From a checkpoint of a small mixture-of-experts model trained on Wikipedia.
Size: width 320, vocabulary 32768.
Training: a variant of Adam for the experts, 315M tokens.
Below are experts of layer 2 (counted from 0) of a mixture-of-experts language model. Rows are named router (the router's row for the expert), gate (a neuron's input weights, with its number), up (a neuron's input weights, with its number) and show model dimensions 0-79. Each number is 128 + 32 x the weight over its row's rms, rounded and kept within 0 to 255. Numbers have three digits each.
Before each expert's rows: a language model's description of what the expert responds to; "comes after" lists some tokens at least twice as common just before its tokens as in all text. This comes from a sample of Wikipedia text that the model never trained on. Tokens count by the router's weight.

# expert 5
It responds to: Tokens opening article titles or infobox field names, such as = Virgin Express =, Website:, Binomial name:, plus subject nouns after "the" like series, state, city.
comes after: " the", " The", "The", " this", " In", " his"
router:211119124159164154175120141115153134188137163096136138083130106067109182127116134106123148124133111160169125160113165144139154107160090115116118155125135180152175162101112135173103174112116141149151173175125125126161168124060146098153072065
gate1:211168119170075126140067139157122159105162148162174084115164171154174075114102158131185160115110148118135113133112099126141093083158092150096136172065159102131091151114122124160122141135152058128139155181091120130096153082122148138121149176
up1:201142132202128122148102139158093095091170150160132083103152149175151112148117107133175206164137129101129126168066088079130137113139131114081136160121134140170145151168078150143076156135161088130123192149041120143099105072112107143121122159
gate2:071119146161066110110128092122138164151125095109143136107090112157093168197087122111108150085167162124119123143031114146091145118099123127154139136108181156069141108158144177126100098055166133186087174125150168152092154157096123092120103118
up2:100084130124146110143087153140144178121138138114070193159127117124160170138172120123163062106121151151104118132175129139112152177158096088091146131062052120123184177106191136100047172143028098113117107162170113147176088046100170094140110106
gate3:122080079182153127134164112125125101136092114142152114102131098143119160133184087138126152155182105079118141157077152154125117144061135151137147173136138180099078137184097171118126074185127154085172124084152112077125142100109117152134095147
up3:120106120152124143150109060135149169138108110131102137139098136122120144154097158129176104175136127080142110107128021144222144186153137167120124144113122125152165144071141140134068081168145186119112150142107095100141123162099133117146116164
gate4:132143114140090102125150144211128078122096123177205139171173175177173162172182126113130134106083135132162121142106137100141217122153136068105122154126123081078157080093111148161150118135106138098128104084166080070111069185176098126104083126
up4:108193129072134144088142107104133136155139136097102136073150103081054110076083138136062098146117130094122139134079135117151077098082107193184117084148139094119126157168136118099157175095140131168153076127053171132107147123096120067151156171
gate5:143126060153170110145211110144142143136074099101112148071136133113138109110109125109107174106106139111155118130107125123144135083069050172163125097109154173135156121122115161149198108120098138110163146094082104167150110133172171141151122110
up5:060128094099162172130098139150153143142130141134162120207123143126145124169103112154116151160111179059135116095082159134114131115154163129106139160180136097110141209138135140206135161116087104132117117121118183168116078089099082130124127123
gate6:172141075125133077109164137117134146132107190098146101070129134112132092096162106141109106147142080163072099150094183142151150120182105122114100139146143089111138093171099121110089143201157071104160137192132136087132177173114140141121029070
up6:108088115101130158101120176131106171162098094192128116115045165097078081123169144089148118131083124129182175163163108129108186122149139050111116113120134108106172160178147103143067158117085176138112096131154112129161190123155116149114199124
gate7:115151132189139121101089148117154154146120160120124107129122187127114129176180129114127173143143182080111153115109139127146099132088163116159108132158116145145105163143090128155210064137144126195127156135064096054153170080065148142089088093
up7:213135106089126133163137159153106115145145098141149135115112106135180164113147149148131158135103118128141093116088120136143181130151194145141163179177122165079133134124100155109114144104120119114126079134162181177114082142148106130107099101
gate8:147109166191132114151105133145181153138145067121116143133086189118071144109090141069133115156087139109134174098106161111130116107139093145136077172061115094177095199174069153114111131138143128122114154105085105167075090159089153123090066098
up8:131104146056106118113128129129090110095145151176140113133114098142149144165154149131141129135160203080133111165156174084143156100154125035156126132082123194028160109161150078111104144191138121124119099159153095157096191113093101175120108122
gate9:127019131103116113076150154090133112141084119188171066124147131094141071146116120094151190118149130128128166195119103050122174126144209073152153126170179124167134135163110097135096129160163070120139145125164095162181159090143139147122149125
up9:163203150141179135154096086133147106122128089063100150096117111173100176124153152139133068120122081118091124121154189192091146113096063139098092154129097170108114105126160160098181094145089181161142083132157162092104122198129135149110092149
gate10:122117158177177109094093117149119157117115130141132139140080181118117107095148094080156090089126135147081087148089157151107143172050143142160149115135169124147174189116122121118100072171160135157111105154135095096077088159101121076155159172
up10:055134092163127127088160112184105108146137113105116118093167064109102064139065115072144111113117112162087074134144125149093123081107071127136149149088123060123086135133174157192148178156106116136070068141153128108120149137127144144160124157
gate11:114114098032146137141188134121149061154157129145120168116111151126102179107124126099112156139160079149143161127142191180154180173099145155164105145117112156120102119146127145093120132153106108104067150124060120130151115131119162100107123062
up11:167110099174103121181134124190171143094120117094126136149170081103153154103112149139221102131167074140122098075160100166163074089111062179097174137168138165195153139105114127101074111182140077057148100098117141133075136137138124119119049166
gate12:164146113115092114102088073099136130126172089148090138123102104127155185172139168127107093136076158196075196157067083112120122062149081100171139146126106130094155138133125145150100133097126057168105160173065126137174135157164130129118087114
up12:148128125151126154161147130135108104120131126117135147125135119099100131155153127108114067132163099167126170124062090206104175089120101115116121151109146133158169206102174141153067142169195096133128170131107117155061180148098168115161154122
gate13:127165131114111191133146096091122105126141119098147088077175135097088100072125133134120142073152139103068089141089127155094106097146086175157164112128126127103126156087167177139156129151172070144131152132176147093087100134149115092141138118
up13:155172137076148150056095084103176129109118151126114127132087143131086122108164132167196101111121071142087112110173092140102166143139133135127144163151156123106102137112158133165153101180178080136084134094114137086097160116107151111117127173
gate14:097124162060104107150122131173142159146134134140097111143078166092073181097103111164129055139135065140121153102168118142120125106094092129113093147093176100153160123125152079095150128136137110211108139133125084105117185119083122078117164108
up14:135132065110096170122187117124152165083127065157142119171140165181165076171136142125138155130148100103096146163133159109107099131151085112157100138143153122117075115151043080114103090133069083123163128168166101097140180131123136156152194165
gate15:173125094144123167150116151098159134122163147076196116081110160147175135184090067150158115140107139099186140134110106084137159147108164146142213186098121166141108111099080115106093131120152136139117127144091110164121091100148151106108150149
up15:056126157098097112109175123164118135136126140198093106189125112104122151112158142109095106079148087196091138147169147188126137107129106098166083068130131111134099124183175117127130079130113140129166117128175132123145156127098163167140131108
gate16:141119127184077083105098150168145133133126118133197180155164104138136194097143171108119102108106164122128148142098139127161119159148108183169146130169121156119106149128096169167142122064101139115168145139118136150065126087136120127149115141
up16:125170119107148146151169092093066126089097145168108137115093083142103105138086098206124155144187114150159137123104099120122118112162124146107084134135168149134076104120152120105112156129115116112116101085081121136148079151013110110137102074
gate17:105148176212118157096070123126129154132093101146151168140132088139128148133128101102128110065128157086152139144176112157088088151163125151112146116151092149132135166119183146142142121102101100133066142114164185136083133094116102076146059153
up17:141149079039132167138165039130058142151095056146135087088191110097102140128167151063104119170149152141102115073065124099093102143124142141133135079138112084105070083139107141126109154160189106142133130131128156100121100087101143163099094109
gate18:170111113179167156144173139092121170142117040115102164062158191108151048174127121128115162150143141105118123135105077144131159149126149163141148162151134142054082124142113152152126125126094087133145129122132108105132155073196169167193147083
up18:150166131078128166105136102119172129136105155099131144141143071150077119080113099124134083093126114135086116145200093077099167109114079166121151109142099146116125097043151092171099111168120134144100155137159136178116146157129118124133179119
gate19:171138139103141150058110118073141144100152130143131120088132092121089137125087123091118135157095095147088108084097130081105201137117091133097120071151111100123101153106171151138173150145106138115161136134168111154149115148099178054136074159
up19:102099170112153150134143156136203128116133132090110100156086133110100164150117080136128085097116190090143136118182106138157123079164142125140143139072126141115149150152139150166166149186184141099151153080135084196068153148166120096116191114
gate20:109144119197127186094111102120123074141133112068145077084135151120122086170131121174164145126110107089070152110128119069178142174183115126073153180125152110113106144128128086113198111158144082177166133178151102076037080098115102142085149152
up20:114208135125082148127155095131098105136200071168125120126162121083134069104178149163157161122151096083098157141171165128170180162133150154173122113123152105103116043097166067102101116149133142118157058105158125090099172081102133094147162130
gate21:182142156186152118142072123107111097175162109105121120116144153123167143107184098111084101104065181168112158168123106119116133124104166155127118130137060175054128088084129173111129134114102099135106128174155173116111091095131145094122171105
up21:043123104115139118132125095098124152127167115133132137125168089152127130161128155138117109097133106134117156136141153136147141133158118110123142137186133159139075150134163153118108094141177168085108165145139161164128139133105153143107099131
gate22:132139148148116115112103161070143072131124166076203092131094117144133079113095150141189124122116107155110109143159123063119140178104133166155158128092123065147171116080158088164080105189077158122132139148144132125058175194167149156121112111
up22:111135111093117146119133119111119144101140158110175110113156156151170089099139085117119151141169111173154157126104154155065135158151141163116190076119070126184139084159056140116108140078163132109157192128134152114140125151158158174110113142
gate23:083171106109072140160100173146121106153058099129072143138139094153121102121132101159112165118117119154163149134134130156153129174171111144103120141132097146127128166107157122082178093118174135101121126080189085158165051163102135131141134153
up23:159114123134144139085096131146150074088140102150177116109166056096171100122141140109133129142145177178125125075136120157080204123112115137073149124132143123119121077138134137117088152078104101108157140116163188147173166095148146106122170153
gate24:165123128138193104177104097131140138138154130101141131113114108120121174122120194122119153129095117136166153157047059108148137068144192120137140099142157102113157092099162141096164155069176130133100174096121146190057087142098086099133196120
up24:143099129103110161079081106107163103150091119157152099063112098102113112150086109088159159080163095124131145113109196142180174159142198204213108111162172093126153119184095158160155083113119130166127111089165099169128211153118117122122090132
gate25:169163096105176113115132111163167163169171069055121044090097191137077120101149145091088148074090115131129138123158153150161075186108169108163171147134135090122205129167134173110112053117163080177122161126124109161070138082155110138142092100
up25:167168113115115104108082133117081054096074094110121127114169104149084182142125117135124098142163128128161098104073137059123162109156126139088115130108129191128163090101144125122099150099095141125174114122167183185127130172055106129103137160
gate26:100112188155157103116078141122227188102143142152092172165117113106168161131102125138153106101097071057145122097156144152118159206089141110143141176117142091159114166149040155093139099138150126155091138139116065139152116094184131150051149132
up26:105130171145144118111130104099110155130174142149161150158106099125137153120102163096145123132089100131178165113101166103142154152161145144184131191137144115152095089167086191140103046091115079133121132116106095176123089158127113120103101091
gate27:111177145108105133141148140153113093107117149037139121087133127096091126151101152137081102166126129148138141098132174084132156149165123082102092160128194150126177138085191156101135107103096086137101139111138158195146104197127171080101124096
up27:136172135119068123176083117151066157131118099138195110162098135113098134179115152098075145100130126116189088095215164117178122111175161079120149161118144100076145152121118137179100129125082142152114159043131193131133100170157063107167181118

# expert 0
It responds to: Word-final pieces, digits inside years or figures, hyphens, and predicate words like ascribed, funded, able, due, used.
comes after: "0", " was", " a", " be", " the", " is"
router:116157151145140122134113078162138139138112103106136100043163141040065121081085087100168142155097152165133142107122160101103165112111098130182112136110193139179127178121184182132048112099149108141163110102078152116166114125077162101094078136
gate1:123146096138123171141156146142154180132101068167119150105127147155098130085103162112159114116121123180127146118106124107083110114121163125121143120174180152100162107129086107160094102122140131125108098214127106105171119142071182120089147110
up1:101093164152119080144112105104152107122101209086169108150119134112155144158151086166108105159158126148163131169123110130182160151143067088151121135082069140156094157119154144097089152129123109100173145083140145097101095111160139133152088112
gate2:165151132131135127116087126197190177131100104131135193185092108075133097176172137126075109108116121151144124135088142175161188163146109130087103146095115081093080144168123115154124097125100080115078171089138144132126143147126117177104178140
up2:135063174147014095142142182100162163099179144134121120171090114108157182108168144134113085183098134098138144131177139080169137078127146073158132187083175122114185121128122144053103105134137156126134094171090112185125121095121187143121096114
gate3:094100134153160162160060062096129140110143159137175160182114145110119161144138123137154052118160169165094108083140113180118062117118073161104158139118120080099079123117189097095119142141119129168172112079125104095151126165141141125102103161
up3:130139145088102121116196198073113076128106102171102103112140075146083125069062093044112176164128134082174144116133123155169158077126160091130136100089136118197136101157134200142169120103127171086096176115103140105192172097119127180114138107
gate4:124126185121132166116192156147136118111100176068180024082141064135092077156098121099127138166182085179202100097077162193155104102144186088133094156168159182113180126146106137130138066125192112133215140112172132162115129186098141153095136119
up4:163177145130134105133167105158151089140146138141140104060138113136119143100167104068126104114200114100153090114121130179097126162110140139164162158194150124135144127163147139106114120179175122095108052148099130179133120097108135127103131085
gate5:179178164086129192133166089146111083124082100115136122101175121127117082127089089133080147151176067073132117122185123079135197133075140150161127049124165168135122131090138094192137115140099054070175098127166127128110122173093103139121120124
up5:141125187121090102129140124130141113147115134072161134108142093107140142092161155142090128154126060128129147112106161179110156113084109199107071106105132141158133130154119137110101114154094135110130125083087140126171146119165123126134181125
gate6:110124122167139123115124109091108152117064139154122104139165098080158123114161079109103150137147148094120086092116228123215111133144148112078126122158157161126124163091070120163074190143187163119117113116117098180097120080203151163150065130
up6:145116148028144172106117167099144121148166119133117137137119124152102062134091097106146106116127115123133164110148072156063174125111094129137113113073163105157106100117136095101183130081103079126088120104194136111106238187116126095104166140
gate7:165122091132169156128154105169083126150137124095161119062150134109090120131115101123145123097165113126142097160131082218117114136095143167170154130125118101139114142168162150090097081082130123115138139111150113213121047096140184095182081137
up7:103079121104109144150143176075100040127094181100060129114181065123130143139090156075148126104156105126158134127167162129192160103075113140096137102118171082151116126128142126193115134156139162104127180103153159112146192095134122117131127149
gate8:142117127124139132118099076106161124155080111201127171078112143095105154091153129035152121148111101129095116167066095151096242064153158164132124140175114093102089145093142091111133069127150153167167208114137117107134155126148083107126088091
up8:081126117075088118162144064098170144096122132163112185106137077108098145105096084086152168094134148164116165155162142140108063100168219153132124106194129138146103083157146117091157139111120156136151129176120129079171168099145118057113118110
gate9:137213110138158166144095153156121113136120090178121113100137092111128164169144181154100146167166097197143097135094086133133101139137116135149146186089137101146186143205134155093107096097193113144119138138099172155144121092152130124156145113
up9:111176159155185146125094139149145153146137113149123140083149091154126151138193169207099139123124112160157143134106111150173083147154112124124129213091193056125177147196156180130092129097151123159099106122108110147114154103110141115172138120
gate10:154129144097101118155135145087110087156107181075077154116089070140092085135103102120113115131199147147153136150171143115115148109089113087128112134092119149156143157137091182134154104095133128059123108117151127161125133198146139113098102112
up10:212173088143173126100144165109136131128136117102128122091121135157094125107096101184114136090118118126081169131170095102074113128146140189138111125142137128116136136088153158080173130125099083088108154130150170190189089157158176128130188167
gate11:097110156095145114178145148079145180145133086158131121139105133144179103140152129121127121136114116089120186072127164105160139140119130107124099196141146202101129120176107147138139048139154104122132159058127130148042156160057112154143076077
up11:133109165126136130108086109129097098113114096159131155145126042099166119127132131112153128126101136101151145080149103080183139117104088120114130165163101051194101189115130180175136136135141135158050098115107070078157154140112190098149108081
gate12:095140162193132153132111138138137157090098080105144140094187143107183162100148122112139190086107075126103167183078137126171096104134101163116096137170147094147127140105124159136094082108135143126193101099129172122127088144116101145106143163
up12:092138112143152135155117156138083123108093110202154110162141137070217149107177080123120102071050106138157133148129146124166113125184155141168152147118174120127147098143121187160116112087151115151170076122123128068111137187076082131147136131
gate13:137157111173079142137182097118117139132101056147145094171152125126080215143110168130111086103142061137147114140114096102094167140144131133154115106098123146156178077163132076133092164128194108121152111137092137156190119149081187126074131092
up13:165178149150088193135169086130103154140140088135136114124177121102070187147114123119168114111161115128124133118114111098129098148146140107113145087106072119188149088144154124118105192102119134098185143131125182137162086119114158122094183148
gate14:087119139122188123102115105139121108178117149131101149149077109166126095117118158188122122120155171121144082097135178159101157172111082095111151182089128117161086148177139105138139094116092139130111116100141101091082131134066154125142128132
up14:138134117108128100148194119139156152146098139126094077146113096105199137134167132101151100135117125120142151114154129126189164089102184127103113150124131078173131155109181054151170110091138152189128126121070088071083148152095093098138107110
gate15:125126104106171118193096147102129095133078174092075085102157143112168173146106092130123121130136163123154127121128106139130140146131197053158157187162150110139183147127125104143063147126122139132112154106143088138112125119120146137145171132
up15:154124138149115121124132111158200112116129061151196181160118149175102130099103148104131133149118114094149135168159134128156094157118041117143145137137108189139109087108120131088173101122193080095155099120090167101161124132130118165113134079
gate16:094182166150142157153112177115149077145140136111129146139094163078161115181139089135112134112130154094113171100077127187133203130142133161106127139110131098147174141165155122174118112116116104058116186131149130122050119170131052065148183166
up16:111078035172110102143154145091168174128148123136140188126071130177132157164151182095083066155129091121113113092170099075109092133146135104213163139158147129117098120164131127115079164069153085148128112178108166151101090088110125132110124164
gate17:125152124133066149097156125122103114136119156121177123169158106134139138155160134179112117159107157091135143098123120072041205157153118115172140098027145097140164100093141114136127133129136090111130083138104177105085160113075140138125066151
up17:120096085144126140138160136127119162123118119184111097100124196133117106186109168157166150128147115160123135115112096064144140096139079114102099149083148187173081138166093078096124179125129110164113122130116111144057116153088190157132151118
gate18:180170155147172148151167104160176120150131166104106140097110150117176179141119115175134163170091114109125165175139094150089151117095139197102146129126201198135106077091115132130118095167129188127154129160105149156102146108152140100124119088
up18:195139161087155083112171097123147175114126126138119127092099150088184132131107115136127150132109145108111130152140143124090136106143097158121138140125199151131175066124123133122172092168193179125140123104084116192090174112153143144127100100
gate19:152162149119169108119107084140122122125122093096153066122156120057134104134160202086122152192094165108184086155133094167192091073116148155130195141085092121132117134111136100120090160176110177108160182075147130130105130122127131172123109142
up19:156159158075146183099087096098106125105110084091154141109149142104102103112121192134123150161107152152155075182151092092177123110123142183154130081096056131153148115103147093138085168172104113081151114081113178122130132149100083149133110137
gate20:105081174162121083139121137151116163151061094097160152113153103122087190134111145131122168116123092141122188185128133125163122054160162165151094133152123108158174182137162148111111121171099148114118108181207122169116173164117098115117105145
up20:085089091133100132143160102128097056140061117142205068106166126144170158112121104083163162160161108120126131160109181183136113088102166130162151085097146067119171116151157159160128112127124094136160102173161095135127134126112087179121114105
gate21:111155137176162214087108183113078118151116120119156091118114144102174160160119124130114137110147148119108059187115125058065130072105062073093113119072095130116164160090122110221180133124114151127124090117126093169138155107127082177131153144
up21:166138087089141048154167079098162099147178143103144102099070169095200094133100147089140088117122148110136171058104101168140138210129129184145203154145119160135139095151098150101135067074207138180141139131114098105142107157127138118123165118
gate22:178170136122146154155108115125088174174155154093088075157154099090142176129128125096112178143135125102077150151104122112092104129103126177124106110099116122088142155076150121123101073125166155152073157147122160152194109169120159157165134099
up22:145128149173077098090113103066141060121128123146206074129156105115142115175129112105105142138146152126113107131137079105156063126124106082085151129154090076135121109187122112108125100137095126113166160086110176105149141067134140141113080136
gate23:143107105183155130113123103079190159163161083096140144085162147122119144143143156125155108146134138145103142103165110072152129109145164105140153115128144114116125163151041101182087168065105142184099121136098152108159077130113168114135150120
up23:124107131071093111137123159179040088140132148181151087179076150137111148116087111152079125139109124141154121141141154217129106162125117133096123153107077123123141107152155163101125075198150150106185146131127113172140146122122077168114113087
gate24:144145099159105140121106160149087146112120134106145082172129127134074117161162054151103122135101102186158146126209079108106155096157174132161113140127138094123144176166134061140132138138144127065227149162109108128111164121134136120149164168
up24:116072097125116132120122137126122140133145153144082149118127116162140157155096183123130122129170181100064148161075163079117080175099067107088122077115068174181112112144085168100140211188133131149120152129148188133173115117147138079137134095
gate25:104128160182067161049110112140107111133119056118175135128141181149125145110147202104159179093148159124133177104090176137097130121190152099151140082119132110134132112110108178137138126108079132136145152134078135183112037125153158122115093146
up25:175172098139089126159137121101135140155179103151118115087098099150138164164101094107118122192177157145159096105164088124167103184111087198101116160132135140077106179082123107105086159126154088150146088149134122114106106138171141079160173118
gate26:168123165133134143099188098176166112144132133162111146162136088153199068069101172182200104101110148092082129145077107066079139112139143075112157094167192144131099163125102155143144108170078160097200116179188121122109092127131129137074074113
up26:104127108137156113131078176108121119145090091110149123157143119156127096170113153073084104115161179087150132156147163136154140103084164188141165138161109135141133118205062132156214137111181167124066109118102167163090129154124173089135172098
gate27:136195084101102142138136151167133171174113049111099108079156105141083114126105093135067089152123144172183127147117053151104133139125209103165118139098146138113172101076157151151106102064196100049132176108113116137108121133119162133158109077
up27:167152084151130166111174119164098162148104141121100106072175118073103158129105063121099130153149090173123094185082047130080098096119088137128112120189119210143078162103150134117120076116130136098151114118138117105160124158131163130154120110

# expert 1
It responds to: The and/or joining the final item of a list of names or terms, plus digits inside years, scores and figures, such as 1927, 6–4, 15,000.
comes after: ",", " and", "–", " or", " \"", "),"
router:192164142139148128134131080109117101192111098148115148033129136090091126089133130092145114104085143181122181129134152083169180078146111133119147168130145129164125222155141109129093132195159153154151134131144125155124103108107150131144076099
gate1:150155096115151164076139129175137169122109066152114118120131107113116097174130129101095117094147131086111099161119161097114133122165099186072120115154137101114074132136127134137165099106164108144127197038112114173074139142121117169121114133
up1:192135136058067167113097104084093119096118049148136072133156132122123124131162118142153139174116211134149135174149141123060179112129136136118100094140071105114097082126173086114083116174108141089132213146128140139134193093130159149119140140
gate2:182198098102168166110174074100112075113109120135093109109114135135148108171110134086132094187095175092082143113127059135129138151182191145090094065140135132104174096098144105089148088180163130120132168108141115175170162134104171093133132150
up2:126147123089145176133152104091088103188142086152083148120157150087152145118101136123083131176101101092100105113120148170133118128108155169143107149101140148123144092110104146075090113144190132103137116106167120134146176081134153112110088127
gate3:125143126105103186123095135148194114096118108096145183146124127164144158138120116134150152067107089119178200126147112093108116153120160144144166129176095052121114112196083132099152148090105099125141148136122152089193179112148157105023199110
up3:190151135140106158144105145142174103153135105107145132142119145184130161148134115150134138117149049138185146103173132087127105109145082163138137193131125093136093112167085090146123105132100085115161094117149172107153130130058155125093104063
gate4:107169137150124124158162174133123155163116153170112163175121077148161167179118076167162163120116053081118144111056130148096172116139087152057128127117117138200130166128141100177128142118146099149140118105164169116106088135110095075089156132
up4:214075132138085166153105133135158130148152127157120081115129117113135094164193107089152152148090130138070178132195099110144102168108166158152117144116168127063077084155106124104140140127148123158183156126101106135137111113172153165151129079
gate5:080120086171106118149195179140115187143149168160162146124115130055103123111120186098135073105096134071146118134169130164175135125130164077126150127108093102140157168115072139109098152119147152119128090101061124147097116093115113067121097104
up5:163109103088145124099151157132102161130129133110114140126109100167091117086084195108138137073149158165157143148179130108135103066108207149090086106091083120114149121108172138163146130130157172150141131101064157173057101144094110115153136130
gate6:158151132110169098112158125129080153187151152147129091090124141113128155100117096097181146125137137115087157113123141120082179120133137160162167079067069151125110062119128102049154141094100137110143163134076053095092112099156146104118163177
up6:128104126116110113153129187119210107076124096115100166120202128143137127097141162166141098111096068099145140123157085108142159099115157121159159141165163121158178159157088177108084127159139146103200129192207148108172150123131074129141140135
gate7:090115159103131140131143070114158100169126110116058094183071108102145129098093112136094108122174123171122142072093096187198140069156128138121148158109096118155103175102126095139138143154121108137084147121100140065145150174071128108133107123
up7:120087135145101117127093157145123072101147089159087155135117139146133140123163197166167134151107176071095132091151128185177194149113136171151165151178102144146192080134130139129119143110135176080151111107095211107115115077111150146148115166
gate8:139143168085173114096111139105128081203137107142158118107139130113124144128096101115153138107125150157089174174115119138130158132083140112140176180066131126151072134170176097129063126192116107104138158137184142123072125093156072153087146147
up8:061147060137121130111176153157062193126106111160090123099110106110156104138059136128141187151135131120108101151131163151168152143135125143137044076196127143107098139114149161108152078145114151202065079112095146158124099191131166149122132184
gate9:044123152092176158149103168114164096170134049075135139169140146063124128135150107155089123134135107083129172120105135150083143163123122095132128091138114152128132130140116177098099123161101134131080072086122090079086082133038077147126151092
up9:119133097094160103155208098107097090136112117128159152089120112136105117200111128124163094096164060150081059151131174194119147097147111151142126112143167097168103067123110122134154165172121077082180090141128147081007128140080127150148090109
gate10:150161138144145099147175121100176106118171110148122144141102130104093113119093112130137147112093111120187135076102119134115122105085151159114121102085150124124105174082105144164073136093121116094127138052183137165156123093154105140142115119
up10:132124107117120136177089195143124156137127122144115117117144130151140159125149182144120073175122150168123135152138093141153130169132139115177119203095106161107162096210137136129163175156145165124144164135070153081111108163080119118102129111
gate11:181084204095101113108151147098115154122164117134068162172109122115111130145179118109142159041140098108119159083145109069167118150102084148147129167126128096138101159119151094135084132143113168153149098133141067106169105149092146095157151132
up11:149146085124119102184086177138078126142145172108135130085124137064118092098133192139115115173151113126142085086136124149117125085107130147161155076124101119143154181166125142091126164111166106116074094082119180158104125084141121131153154156
gate12:084137109174140139106135108128108153112117165089138159130096126094096112132145137093147142129098094203107162154088131162056099145144143134144171107103089189170173112110175179121148087126121100167085136143185113171093051093147158120060087135
up12:104169086132222153079151056106064134159146165120161164054081151087089118135140102111187143118126118164115108133124164143096143140146130174142152107127101145166201083114208171098136105147086128162178112152163100166120094099115133153085055154
gate13:081154115124079128116089130168112245101148118107120189154104114135096136130132137124136116149075067123124127090083060113126140074133086099147100101171159117122140096101150219128140125132099158149172064187089129125169102158124178119109076118
up13:158155158145100101133118118070114076118140135143160127153132196121131102090118099115174155117132163192172134111157179155108087127141160138148184103133077152112135106100129120134200143165142106069054110140158179072116148113109135160127114153
gate14:110148142105117103149078099121191140149115111091129074136080159150125120114211168105107132101145142180121206130082066176176124079151186106176107119126123137145137139193090118136113148114202109186110125153154120072098170112164117044152136134
up14:128144150115109155139077107111183136135176091110128157118114119122146081159151185112141111110179169113086141177094113081187123116151180163140108106172049161134106114118099124118116179167194134121096119120129159108109127117133161129116197154
gate15:077106060093125215115212149159118099147150110095089093070075098095099131160073109106119175090158147115134170134106162140113144151143148105164141123109136085141136125135144086130162112143093156125140122061088130159078122144106096155092165079
up15:161145165195084106136101106133152151130069081165130100179127091199097135099150144156102085167134125118130152127161083106102147095132157079140066128135151222115122122142100145105209142100191104124161142156128091129120138103103116104129092086
gate16:151142157071090145134198187155136124154130156118167164101129114059082137094158140127146120191153109139117152156200178091102064123103085175141140118144212097151137096165096110118115139101113189066139141140089096171108136168099086099084111075
up16:158151187069096154129176186151160129151097168140153142080127156097072135126156152107113077178158124112119160128203201122116092107133123149141114138137217130139147109136065068135139141113134140105138114165123077109099160187078089098103050098
gate17:068123120089092115167168101099119109126118151198105148148161137141139093172079154148106163090042060108121130136175128118146148089159202149125019066141128118165154196148172086079140112139081121085182134131141079114150175118142104111119115175
up17:127090164119091088144173117193163153119132107206101151146144132154146143170125147178162175079065103087097130158161112115184160100127182176140039077141146114090187120106166117105066135181111152084224156167162160118158154103153138087164144105
gate18:161142090121112128130133140105164130135108132098143162122182084154121147138145159091136146070101129117085185164167114159123064188112111148063159106153170128111134129143064230117146093082128170126143137089086143093155147124176174108090122081
up18:094149131117194172130141149160149173169130138138134090127111155124174122111181144082157126114169092122119095111150123139065146158135127135156132175169100126125180105104104152102181150098213097159145171107098147172100140145137145148130141108
gate19:138135112163135101157139104127106113113106161141080107140179125072132102104167130118074080135138152125130170106156160158152107141098109172114118103137172137126099184135150096159107168130145115108097117043149158023119116150108124100170151121
up19:125144093117169179081148164138179188136095123134175134147113147164077108159130153137118110085096063092163081154124113125119132116176140112124114193056099106121118115107102110134118072110102123150150111148127092115092143108196089176065116138
gate20:088139182163156081090141102064114103100163116135140131124148110087161155094151173069131134136136087118149110077094135156155143133105127109091109138131170144122132156161118114203085112115177208126145124122145112075055127132134097170121117126
up20:173092249169047167087149139163102121153133116130187110150153108110124102101125114091154162156142149115101122124198095116126161122175144117134118108081082105083094094110119115157099074144120167138159066175099179142174169056096151137114178181
gate21:123173168120156112131132127097174080143143163097131074130138124104139125090132125076084162129122146131131141107148095116130184092135124137143154122159083126072153170077106122084116145154103081051098197109052131157093114129109157092196125153
up21:123166159175110096136177136096126121128131206161134152146076098114176160128114121163106141131141127175116127149147170092132171104119137104128133108156143094088084154080071080122089147105038100107094194134096125111144099136096161117152120121
gate22:112150152142146134101068108118115072099035132120093086121154153147172128150156079071143154162171138195118143163159164120076203108107127104113161072157112126168138091184075069144217107108061130086154175177104097152106123191109110124114079163
up22:084139114105113090122085135133093157098077189114134149144130132134150144119207115108109039137142131105103127183119195118135093127113140082068150122149133123133128066146081084099162185111146106139134166126069196176162077130146132097075086112
gate23:128091154178119148111110103164228070158115121115138128163079150145189164098205128158179093111108131118221137061151068155150084081132140135169150204095147092151096153113130098167067144133104110136181059089108117069063159100114118126153160137
up23:116148128141128161164139124114172061130071118133121147177124113115141176146139122125154094092155112121156151078103113105175118101099122154153137178072080119201124133136116089138090166156092134133119134068135153098082150171106147137160148091
gate24:088118125062101160151157119128117118129137126103120102132147143085101159139121143079168184131149174123114123132077130145117182184101087202142131102136137161155084116122077093121098115144144094126163117104142159125134063088125182097127165156
up24:190128101128118162111118165191164114090141101187154111107165224149107159098124138155134174099141140124147113058131149137115160162139104129153138117071139119114078109102091092123090118138079154141142171119073155115110095173117153164165149152
gate25:106110164132101169055121154116094107141169150128127156145108043114127140089158123106144205093161161130120076095133147124149107137094117068131153160081078111144106149138183126139157080182140098121063078146178065080147146141049144114127113154
up25:101147148149086166099118115161119080112155130139110125159173098137089134118164152076199156146141197173092118151132105191076133147147116137091190121086142094120121182140093096104164079126181134083111110104191129150167104124176048132095119110
gate26:136103135092129087099098198114124148179079124145162097139116116071134136105113095064093083149107190162098167159148141160122132115115183136099155103129128074148145165139102103096162161088157157076101078078092136088136131121146195110133169140
up26:164100180096166108144112163185143124132114058112064116163094155157066156094123144147099173126138137136116167096089218141126125134137163114132078150162107188164171165154152119204163135136109155159137102110097183098198086138120129148070056140
gate27:115116110143150124137138084133123075131125127076121141140124090162157143150105171157166136153081134144161169114109110086110095155139141137121150159150137157150185164148065152175145156093129105064158157082130142107114096160130113090111129109
up27:117163108143097117175147152135167147096116200123110119147171159119135123103149111162044097116056112121109131114142149152168109105180082164133106149133132119108116101100179090119091125165144128142165176198065148173203129107086155118165119099